Weights of a small mixture-of-experts language model, trained from scratch on English Wikipedia.
Size: 8 layers, width 320, vocabulary 14953, 117M parameters.
Experts: 80 experts in each of 7 layers, 192 ReGLU neurons an expert, 4 picks a token, a softmax router.
Training: a variant of Muon for the experts, 1986M tokens, 15152 steps.
Below are experts of layer 5 (counted from 0) of a mixture-of-experts language model. Rows are named router (the router's row for the expert) and show model dimensions 80-159. Each number is 128 + 32 x the weight over its row's rms, rounded and kept within 0 to 255. Numbers have three digits each.
After each expert's rows: "mostly gets" lists some tokens that are sent to it at least half of the time. This comes from a sample of Wikipedia text that the model never trained on.

# expert 51
router:112118122144066167131150088117104127147125146156143087152139146113117088146182135117140138136094071148134150147163107131151110092074143089171059096131170091128092129125128159150075089127179198153181105146144110113176138058112173131139144190
mostly gets: " | MF", " | DF", " | FW", "|---|---|---|---|---|---|", "0", " | New |"

# expert 38
router:123090153110133135125131137091114105160115145164075116097140143188107120129124147117093144192136120163158114075118116109152169163094161093121108137118137095117085134102112141095143169113089122133106116066140184134084150154166091141111131148
mostly gets: "IC", " pack", "ES", " Roll", "AL", "; A; H"

# expert 18
router:151123079105146140087165159177041131155155089145100145187135073106107177108145076148138106132180141060138112076201135166062164094174126149101127178112130116113138169172134114118132113141087112125067105133155182176093109081144163098148152189
mostly gets: " village", " troops", " town", " members", " areas", " settlement"

# expert 61
router:086147077143112084150127089100121115166101171138129182121142155139109103065106125094153117157169103145090110134121125073140188096182137073118105104107101120136159114069119162066085148088177159129163087130114133138083099162102120135084120101
mostly gets: "- Genus", "Scientific classification", "- Species", "| Year", "- Preceded by:", "- Website:"

# expert 7
router:150129179135146112158080192207122110165114129101112059094077108085123178196146071111136121221140064168120140152164101132090062128152108121108159151068067139119139132116119098186208155133120129164097119121181100109102124144115178156188150129
mostly gets: " play", " work", " worked", " design", " writ", " wrote"

# expert 64
router:078075125110141161172055117210122132153093057092162138079168054104110151083115087107102122132087138123141149085131108157069086163121152119077109146143104103175088110133134094109153133136085122181159104092102099136103159131138167149134139062
mostly gets: " rel", " per", " ref", " conf", " requ", " rev"

# expert 68
router:126144124174132106146078104108157108144124188098125076104072151106126151181108151132108107163122171171148141113117149097156201068142134177152098123137131163131092135051176107156123113093135056162149091133160153117160161068091123122120147069
mostly gets: " | H", " | USA", " | G", " | M", " | W", "| W"

# expert 60
router:125202106105125126080085156092102116138191119108074168078180129146120126176140169161101141125171167087130112095118147110111118171046130167124166154155164109150142074176105168188117147166119081059098173125140183135114156139199127190107121126
mostly gets: "askat", "chester", "ș", " Sheffield", " Salt", " Zag"

# expert 67
router:149110198187123055149113095180168113165112069117103111093235120123154098135182128092134087120150187114126110100053174127098068091130130161165213147144159131105113127159096096079127161072136119125156108142140091131080080129078111126131176117
mostly gets: " s", ", s", " to s", " and s", " the s", " sl"

# expert 50
router:093111124142096133135145130111086073178146181129167171133159089135089119111103136101129133116105123093067094093126075085126189146105090171143114073154099090133185056142138146173093119132088170132125074172101101135132139137179175130123136129
mostly gets: "- •", "|---|---|---|---|---|", "|---|---|---|---|---|---|", "- • Total: ", "″N ", "| Total"

# expert 31
router:155104142158121135144151124120145099109148111150127113206088149109130027093096107129153071128169146097171130115144103147170157099153133120155144196133130105075089054108136135122105189152115183137175124145100054156135082128125093128136088121
mostly gets: " and", ", and", " or", "s and", " &", ", but"

# expert 44
router:096156102129147132094174121149111152168165118106169216131084167141140151141137133110129081124149107148160098074197122156202100153144083120121105150142135114136147159116073157142125152093111108120080138095107165135084234140185154159135183137
mostly gets: ") is a", " local", " largest", " original", " traditional", ") was a"

# expert 4
router:133118133157122067191080156171164138120103120161110151076045143103140176196104098092049131117139072144113078158115139085179122140122132171118177155137074173161162115127110125083152133165136066110144176056088148096137159112113205096075128098
mostly gets: " multi", " | \"E", " Blu", " Produc", " Pre", " Original"

# expert 19
router:148171125137125104054107153133170117075084165133084116128137102151142137153138175079136181092129088141106101200124188127138107141124125147093176077135132145137152096141141066114150126110124153084176150134118095139058091127097090145107150093
mostly gets: " Abd", " Marc", " Jenn", " Richard", " Anton", " Bob"

# expert 72
router:093137182120131163125171091191166088132123148128150124130073195105070223141092085158179139082123125119112128101203136122159196197127127079118109140103116164139136148156116097079077168123090085110163138147154076092114144180140144123129151165
mostly gets: " several", " some", " many", " these", " one of the", " two"

# expert 69
router:102136122164122140130098128114059065167185149118090137101174099185150087192141158136127154117138179098177153203117077082118141124076141133162104126126120157166085127130105118187178143141129154166124141162130138117128040082128101217144119113
mostly gets: "- Country:", " | USA", " | DF", " | MF", " | ITA", "ZE"

# expert 40
router:105138176123120135151160110080099122097137185142132108118107130130169066072108149169140054210030123112115083176140107132099082093132135135140095100146182155081107128115149160145143107092080153183139109095111156109162175136141089115161130118
mostly gets: " ==", "\".", "es.", " ===", "er.", "ing."

# expert 53
router:133086052105120143108101123192076136096109077175068127191135162048116094143203145136140170168170112106118165088171127197137149113178124150103111107168193085112177179178127120138087096142104088154110192099133177183145105172126158147172120169
mostly gets: " was released", " debut", ", which", " died", " was born", " began"

# expert 78
router:159124149178093138116173128119155108134092187134168157178182194047107083109128094110154108083170152072133156099065080170100095143129145136192132150149161101096117121159091141076173163158083126142137173106178082111147105124180089149161113157
mostly gets: ", but", " between", " when", " at", " during", " such as"

# expert 8
router:086106091154145176111135161144144106126126141129113127084200092119160110172161175142134099148121160121090129218112138122117151149131108118132140107063157150159133084158096162136121101104186100064138184151156195117093100128129123164126083151
mostly gets: "ić", "kov", "enko", "sson", "ović", "anov"

# expert 37
router:092169114080048119134151114181142140101116157100137182110136155115151123068171146151144080175118126169113110148100142095125170074125138121092148157098094124205118094095112122150136163129150133050161082077086073159120149100103104087073104107
mostly gets: "{", "andidate | Votes |", "Scientific classification", "- Kingdom: Animalia", "mathbf", "Senior career*"

# expert 56
router:188105118189076126128101112123164135162080114113146097103067063151154157138136148119121128140143118162121129179093125124102108104136146107086173184071061160128136194090146148112085100090171150155127109134175079106131147122117173104094116071
mostly gets: " sc", " sh", " st", " b", " \"S", " the c"

# expert 14
router:144157159143153147096121137063116134095138135132153218120168120127127053105219143182173143141109178103098141109081094068136146079143115150141144137136130137090181113191075151124108097095085147162138114129119116127092168140103151044161199164
mostly gets: " and was", " He was", " he was", ", was", " was", " has been"

# expert 59
router:166098146103117148063122095189184125080100120128174161188191178137106086112097074143124146112085114086111136107147179122121102128178141153102100081147083114129188159162080129110116098187101114182210118127190123122078185203201106126139128158
mostly gets: " where", " not", ", where", " what", ", when", " because"

# expert 24
router:102113097145160160125136106158155142147143120166089123183117192137149183077131143116186131098164137138177162162169065122168104134137123108103146168151143136104163121136104147159127146123116086107106120100121144119151083117078079159171081124
mostly gets: " under the", " His", " under", " during the", " to his", " for his"

# expert 15
router:122133126154165148134149159137144112096107110139115176184136191085137082171111141145165122087117184126108188119139108182090105157098131116135077183162148143147109137157130140140091127103056166103106184080217113086079087119127150164151145155
mostly gets: " by the", " was the", " that the", " with the", " as the", "ed by the"

# expert 11
router:129156110113152103074132148057180193149099068104154124128127127140130138204096088129091066099122147122145124138143129171176186153084164114130109120129124116109142167124179097113108138054146133090205115089117166137136070137169176093081083115
mostly gets: " ext", "omet", " ent", " Univers", " bar", " aut"

# expert 17
router:119112112098069091132141138148094106118163164136160172140136115113154099096084143128131110109107087143170072070101092132150113129102159136135106186152105129147114165116141097176127116142169174138115089194067077166168167079149160052109091141
mostly gets: " m (", " km^{", " cm (", " cm", " metres", " ft"

# expert 16
router:160139145130152130051164156101113183131112126104117129147117148161121097153212143118175115099138136150159164124059123038117130085165186135067124120136090126137092113109151165125124096140111150169131101161132106121116206163119118082105088119
mostly gets: " be", " can be", "°E", "°W", " Be", "Personal information"

# expert 57
router:119148176089117152121141114189150164137158086141125110125182086087134208091148121156060117123150128163145160084114126158151159069120158134094119167140059072156130146131112071193173120136127146091166089127132124100102199126132113148089101153
mostly gets: " ep", " bi", " ant", " ge", " aut", " gen"

# expert 10
router:118148077139140164139122206113170163140113161112089132088099170134142133146159124143145126100127089134126094111161128161028125157171097100102112155143162184108149113155134136120147052155168146052111125072150218116098198118105077124124175114
mostly gets: "__", "mathbf", "ː", "น", "ン", "ن"

# expert 27
router:091154151104123162182096088138084126185191142105141082178111138207165089102091083114112078150130086113118075150093127069157131142145154161169134093112141144127140097107177131098120130082140115140145174119164081131127159126100123095191166119
mostly gets: ", he", ", she", " that he", " they", " He also", "- \""

# expert 35
router:040142147168120108153191126111110089144194180140127105086147094190093091058118146136086112140144140153125152158169076116102140125093099141168080050101147124109137130156182096102171097167118160112123104154086109137159090077132163126130169177
mostly gets: "|  | Republican", "|  |", "|  | Democratic", " | DF", "Scientific classification", " | MF"

# expert 63
router:126121048083145100158088130186103158119079097160185153095087091127093187147114080183088103152095100090159199086144139203059117121069107132058161133160128117144112201132079112122174129124139140155075135131099121133041138123130202138198159130
mostly gets: " civil", " tax", " security", " princip", " tre", " mess"

# expert 39
router:129173146121164121105105190109112145145161133135111142109128198165137115137116187127155140122092152143168165154178199174182103150100082123153080125168198105186181105095117115117131155111143108139105158103166201109173131091187162151117103120
mostly gets: "The", " The", " that the", " National", "- The", " Harvard"

# expert 3
router:124085113096134094183151099100151115070144193094178125125147125147122177099123128166183149152090083172151089140141120096093093155129159112187075093049129122059079138129137090118124110164140100135195064109088073130167064081124150170176170142
mostly gets: " j", " x", "frac{", "-r", "; Nominated", " r"

# expert 33
router:106135093140091133117127150180096140074094077131124136091135105066123168134208103112176099129126131138126091053149136171087113130184148155090156117115150124140185165171129081185117086158086133112077146147113116109126124177129150138153151168
mostly gets: " soldiers", " troops", " problems", " evidence", " each other", " children"

# expert 32
router:166146159130106114141147176096169136090186148142144127151128094115176149139106096104128121156137111169131081127094097152112106069182162109082113108058082162132130071072148162126174130163144167177168094111114129133168150089179104126186101144
mostly gets: "\" (", "_{", "$", "_", " [", "s ("

# expert 70
router:099103172131153159087115108117166118107065126110139117072173061104128085120078066113138133121156090192100167165142158104117103124116149079156153129109101110075035150125225072083148143134182133100123074137134095172071095193156151154099118130
mostly gets: " cl", " pl", " bl", " sp", " went", " seem"

# expert 79
router:072137173144071065111168092125088116112191150133154162140125116157130130151113149144175142137156179132099130128143171105132197162169153174128077058186149132166132123123150132167136155094169080124105148168148166094142131097140108158120075148
mostly gets: " place | ", " at the ", " Championships", "| Year", " Cup", " Men's"

# expert 0
router:122141064111179153132108221137114157166121093129082163138129198112104180182166110117086150142155127136161094096126162178073114165150109139131121127152184137071196129143116134156101134140113080066070173122134240067120124166159133171105129172
mostly gets: " Britain", " Trump", " Fox", " Times", " Castro", " in London"

# expert 36
router:152134157142114116166132124131125145108160104156152177154132111118109139190098173140174135154126148165101157218104122091165074121110120099150102097071067141139144154081154148122110139161145115182176142125113148169202147105168194125143128081
mostly gets: " re", " Re", ") (", "o (", " | Re", " ("

# expert 54
router:133159191102153105125144151154133146055152110091107123117162137176133139188116159112117113109169130064156077180090143111176141150142121106149158127154183124126156140114118140166116099077121133132120151111132122136115169102122096113080099161
mostly gets: "í", "è", "ó", " Jean", "á", "ı"

# expert 43
router:097080143157111103166193104084151134105143200148139135121140153154204162103124124111117145124093079182092131133126120091111148141164119172097071141135128177137137099112147128164142091164135129099156101119135169159096145103122100123110170131
mostly gets: " JP", " \\", "mathbf", "\\", "_{", "frac{"

# expert 73
router:089111086120102130132120123108081126119164107163185140100068069149137126108098084140109123155152090137142094140179132100097158106139132143104153115108135174169138112125156160147154135108144113148110152151084174114080094118172140099109175139
mostly gets: " | Team", " | Date", " Vol.", " | Free", " | Title", " | Time"

# expert 48
router:156107087140144135072084120070091096165138085088117048071082127173115120126140237131142165140145159152133188091105180134123075109073164084165181119094156114176171129116136170092193128123162156148123129118124088122151164168153154133134087133
mostly gets: " McC", " St.", " St", " University of", " McK", ", New"

# expert 47
router:159149140114136109141136122141162164169124153149113149085061137155183112109135128135127144077122141150124143187093120117141113164111101114184195128118101161086134138153128144151132143111125132160045176060105138110167105159070120111046094119
mostly gets: " You", " Your", " | \"The", " Love", "in'", "on't"

# expert 55
router:115094061117132109106140070159180192090120083162151100128066096134156169090127120121109173088123098123156200101181053095190151141167130139155117099123099096170131099126150119072078132156076137127152057120170111108133183136089112180120171097
mostly gets: " cont", " ins", " inter", " inf", " inc", "-d"

# expert 13
router:137144123155170079107142130144128143152134092125151141116048137172132192174125126126100121139146071125158134175171117149117106096087062175144108153172133117159068142151076146124143125102117101168090107171126135136070092113159154174150192128
mostly gets: " politician", " Deputy", "- Occupation:", " Canadian", "American", ", American"

# expert 49
router:156111218108142124133129194090068163074138110151137120152146156131131165122087104155122151171144113168110105089141128068126110118142161081135134157159105168043069155171109157156119099197121096126143185168132199104175174143152119063151110150
mostly gets: " c.", " early ", " until ", " late ", " died in ", " Geo."

# expert 1
router:163131172140074126124075142094136133078165168135048102092073143123103123130148196124117115086128146115124141132127161134109159174098142128150150096164132136171149061145121143091067127148101139116151098188134101167139059117155168130081073115
mostly gets: " Al", " | Al", "Al", ", Al", " at the University of", " al"

# expert 29
router:123126176164162129198128085077105100098168102132149100148133077147059093076064114101104163137065168154137094159134097169129139105105138125121169115111094112142112141128165159053123169132181192128126139091115130126168162112131087116176111127
mostly gets: " in the ", " the ", " In the", " on ", "'s ", "\" | "

# expert 28
router:155114172165142145101108100145125174185107163120146103163213074145060071125143126177088042178111093129173069136086129117083096124112075117140188092103122142129091107110154166121123058110108143117094129170143190076123174130123111116195121163
mostly gets: "\n", "\n\n", " Raj", " Sir", "esh", "ul"

# expert 74
router:134145140078072127109156136142135151137126106113157142138076030087157189156123112142127142094082150131124113146097166121145073130105083161127112106090082111126132150119109154127152177129143185110116170130077137126136158120111121129050162119
mostly gets: " w", " wood", "eb", " hair", " appar", " cop"

# expert 58
router:171110119119026157149146112079153144142111107104106084086139100151147141157136149107147157117123143105107125218068113198137154083129164078092126120137134128087080186130127116125164151114134136123170065141144087089162116132130068123134140121
mostly gets: " t", " T", " l", " in T", " of T", " and T"

# expert 76
router:082114172087134171122134114153119155107149078097140136153157105087171066093197094146114115127143154097102162125114136117180110148147105103175113147103097127096187169162172110079071107097076122130129181159153060142137144159103118116154142110
mostly gets: " was", " has", " is", ", which", " they", " would"

# expert 9
router:206104108134153144138079105130099182161124118096106099082112125137099213133097084166102148123136180165144107123131114130098178108118092159116183169141078195097078162140071124140073171126128054152175111157155099123150171187152109124152163089
mostly gets: " in S", " the s", " of S", " (F", " in B", " of A"

# expert 46
router:103162139137078091140172157113100116099152126085109133150107142131091097080131129079149093164178187162106140069142072146134169112146143118182094124131122086153112147144151189071142126106123144144054129077100134140098096077145101119133142148
mostly gets: ") is a", "Species of", " throughout the", ") is an", " footballer who", ") was an American"

# expert 65
router:134109086154123141134111113106135087142101153088147087075108108129166075106178088145158211134101151156137179160145102105129119115142174102107115113166126113115146018122117132183127162142101139145110132132132072138112103159037094154173211049
mostly gets: " took", " having", " gave", " considered", " worked", " to make"

# expert 41
router:150181147166188106153122100138148139125147143148111110097102137143114147117096142179142148086153178154180149125181172127153131125188094118080124134174137111126108097075092136185137136089186136164087103140079210154149109165037106087130104178
mostly gets: " Health", " Arts", " Sciences", " Science", " Association", " Affairs"

# expert 20
router:086125100136148092166102173084215154132077176133105071122128162107056151136123108078114092145110095142116119205100139114086167120093107092100155136101080169120092112130128154162096085112173090156141206145139159112115074142087099098079121115
mostly gets: " Moham", " Ts", " Q", " Mah", "intendo", " Mas"

# expert 22
router:133167158103099162167087086101106105122163152147116173155131097111046123111113134178141117161098125141096117069169153098154112121129079098131107151134157120116099144139127127156105115209092185148137120185146120151205111115130114096153061150
mostly gets: "- • Total: ", "% of the", " population of ", "% were", "- Elevation: ", " about "

# expert 5
router:151117106090133116124102098128090093118065166124145165183087206097139058082165129124186118140168131126066132138113138112141219107142168134111109105151166142133075133127097104124146127117111183203194104139064050114140126095157147107083118103
mostly gets: " |  |  |", "==See also==", "% |", "|---|---|---|---|---|", "|---|---|---|---|", "- Country:"

# expert 26
router:092128147099190097172141100098121162104136156172137113151126182158132161159079122088103107137148139177063217136143098148060108146112159110194099128153150084054110087113112143089134103162142101108106160198141194127162123106141094109129098174
mostly gets: " August ", " January ", " September ", " April ", " May ", " November "

# expert 52
router:116129072151128188095165121123161096088152120149164137127176112086180142103107118149197133080125154122090124086148081125141093120093130124154145092134111158123104082170112112156133127141152163055093169147132062127159057135103121142129185155
mostly gets: " of", " died", "or of", "ion of", " was released", "ing of"

# expert 25
router:164128075119136080116141112130133149164159137141177128111182153128105135073152124113094104147129147093133058147108129114139158081158095172134106084080136130128092021080123160147151112095142195099092136167150106137129139154173188133174131114
mostly gets: " has", "- R", "′", "°", "| R", ", R"

# expert 75
router:124109136156095158177207109135130111136158143124152106187174116152095098088106104113121159183120103182147055126167087117110080075083112102173155137101124052077137079156079150114145093182154186156139123153100101159145083091145124113104126169
mostly gets: "°N ", " (age ", " (aged ", " | +", "% | ", " | −"

# expert 30
router:094144126182179222167180155129124126129132152139104101151116097124190075097091142087146175124111172075108172139057094174133169089083163064164123122130139157165130164165161120088141123182153185152146072124081106114115055094138133133093114097
mostly gets: "  -", ") |", "\" |", "o |", "a |", "i |"

# expert 62
router:104130134138152155141190168092135163116101121112054157147145153158130100172192106082148085159122166115134093158150171133080079169134031151132147134096151159147179120146137147181117097131124160069126137122113142146136126125163114170113184163
mostly gets: "sson", " Motorsport", " Jr.", " Jones", " Singh", " Rovers"

# expert 45
router:117127054114172154035200134108145111135167130134087082122163104119094095142102130083116111096157157090129124175112151077183078156072147145125096154118152125135107147126130103078111120125159133143187180097102147163137119123157157129176122105
mostly gets: " He", "He", "sch", " She", " Hart", "She"

# expert 12
router:117102140128151151115119138082102131124145079155123135197131171114129145085142166129150113132129100154152104118194104126202086191080117085107238153132184173159120113128087159130109128109133146084093161067137118114123134125127164167163104140
mostly gets: " his", " of his", " their", " its", " that the", " in his"

# expert 66
router:147169050200145086079174167165090095120150120125130144088106142097110196101138101149142127139101153142098134065178158132146160127148097086090135116107115104169149116102133144186152135071125095133080151118117142138107177142118170097163140146
mostly gets: " private", " training", " port", " access", " professional", " full"

# expert 42
router:176094159092099099084085096171162066132055086143082097084168147149130130156116148096154123127132160120162136119109125155153061126140115162146121107173112091147078124127115114064155141088166115104134091113172127161150150103091079071109103105
mostly gets: " d", " D", ", D", " p", " Pr", " P"

# expert 6
router:128167142097164105133113134091098169099176080108088076136076166137091143132161158112070155049137113123127164171065141141098117125180112144134139137118157121094137121159130111156122087093178089126144118143124074133129101112133132094127141150
mostly gets: " J.", " R.", " Mc", " Robert", " H.", " Steve"

# expert 71
router:085090117108152130122103124171151121098066099118148157110136168120106148125155156138151174153091072120145074077168175106152141157160121066132125166118169171143092128175163121130055171182092072131074144143088121140173114152153171175175101125
mostly gets: " one", " with a", " much", "ed a", " any", ", with a"

# expert 2
router:132114075146143098096126185135112099130086062162099109154145137117158183158198124125149106123146154099170132043172119189049073160141136144109132089146200073083132194131099124175108131178091119146086173138105221082163106189139135153165122182
mostly gets: " in London", " in Japan", " years old", " same year", " in Europe", " in Paris"

# expert 23
router:129150153113106090120189097106092105117107133094115147157083084204128147129129122123195138173121095109129144085145114149171178137161165114181118114111146087142130105091159142107171097083157082117090140084093099185082121094099147115140165135
mostly gets: "== Early life", "==Personal life==", "==Notable", "ootball", "==Awards", "- Interactive map"

# expert 77
router:118085098154117173135058169170107081139135100130151085103051079141130085085082122133131146124087136132133129177113164134117081079151105134143151130119157075168099120096186138102154127123154164178210104130090119159136125115087115165115114065
mostly gets: " un", " Un", " comm", " expl", " requ", " rem"

# expert 21
router:115103132130083144152130151080099131118153200086129090101181134093102184113182176078162140120097145084156040197111111166153165141139100167113135127122127184127115150090169113149129082050141114135216110125145138132135124116102106129152134120
mostly gets: " JP", " Jo", " Moham", " Sa", " Ma", " Ah"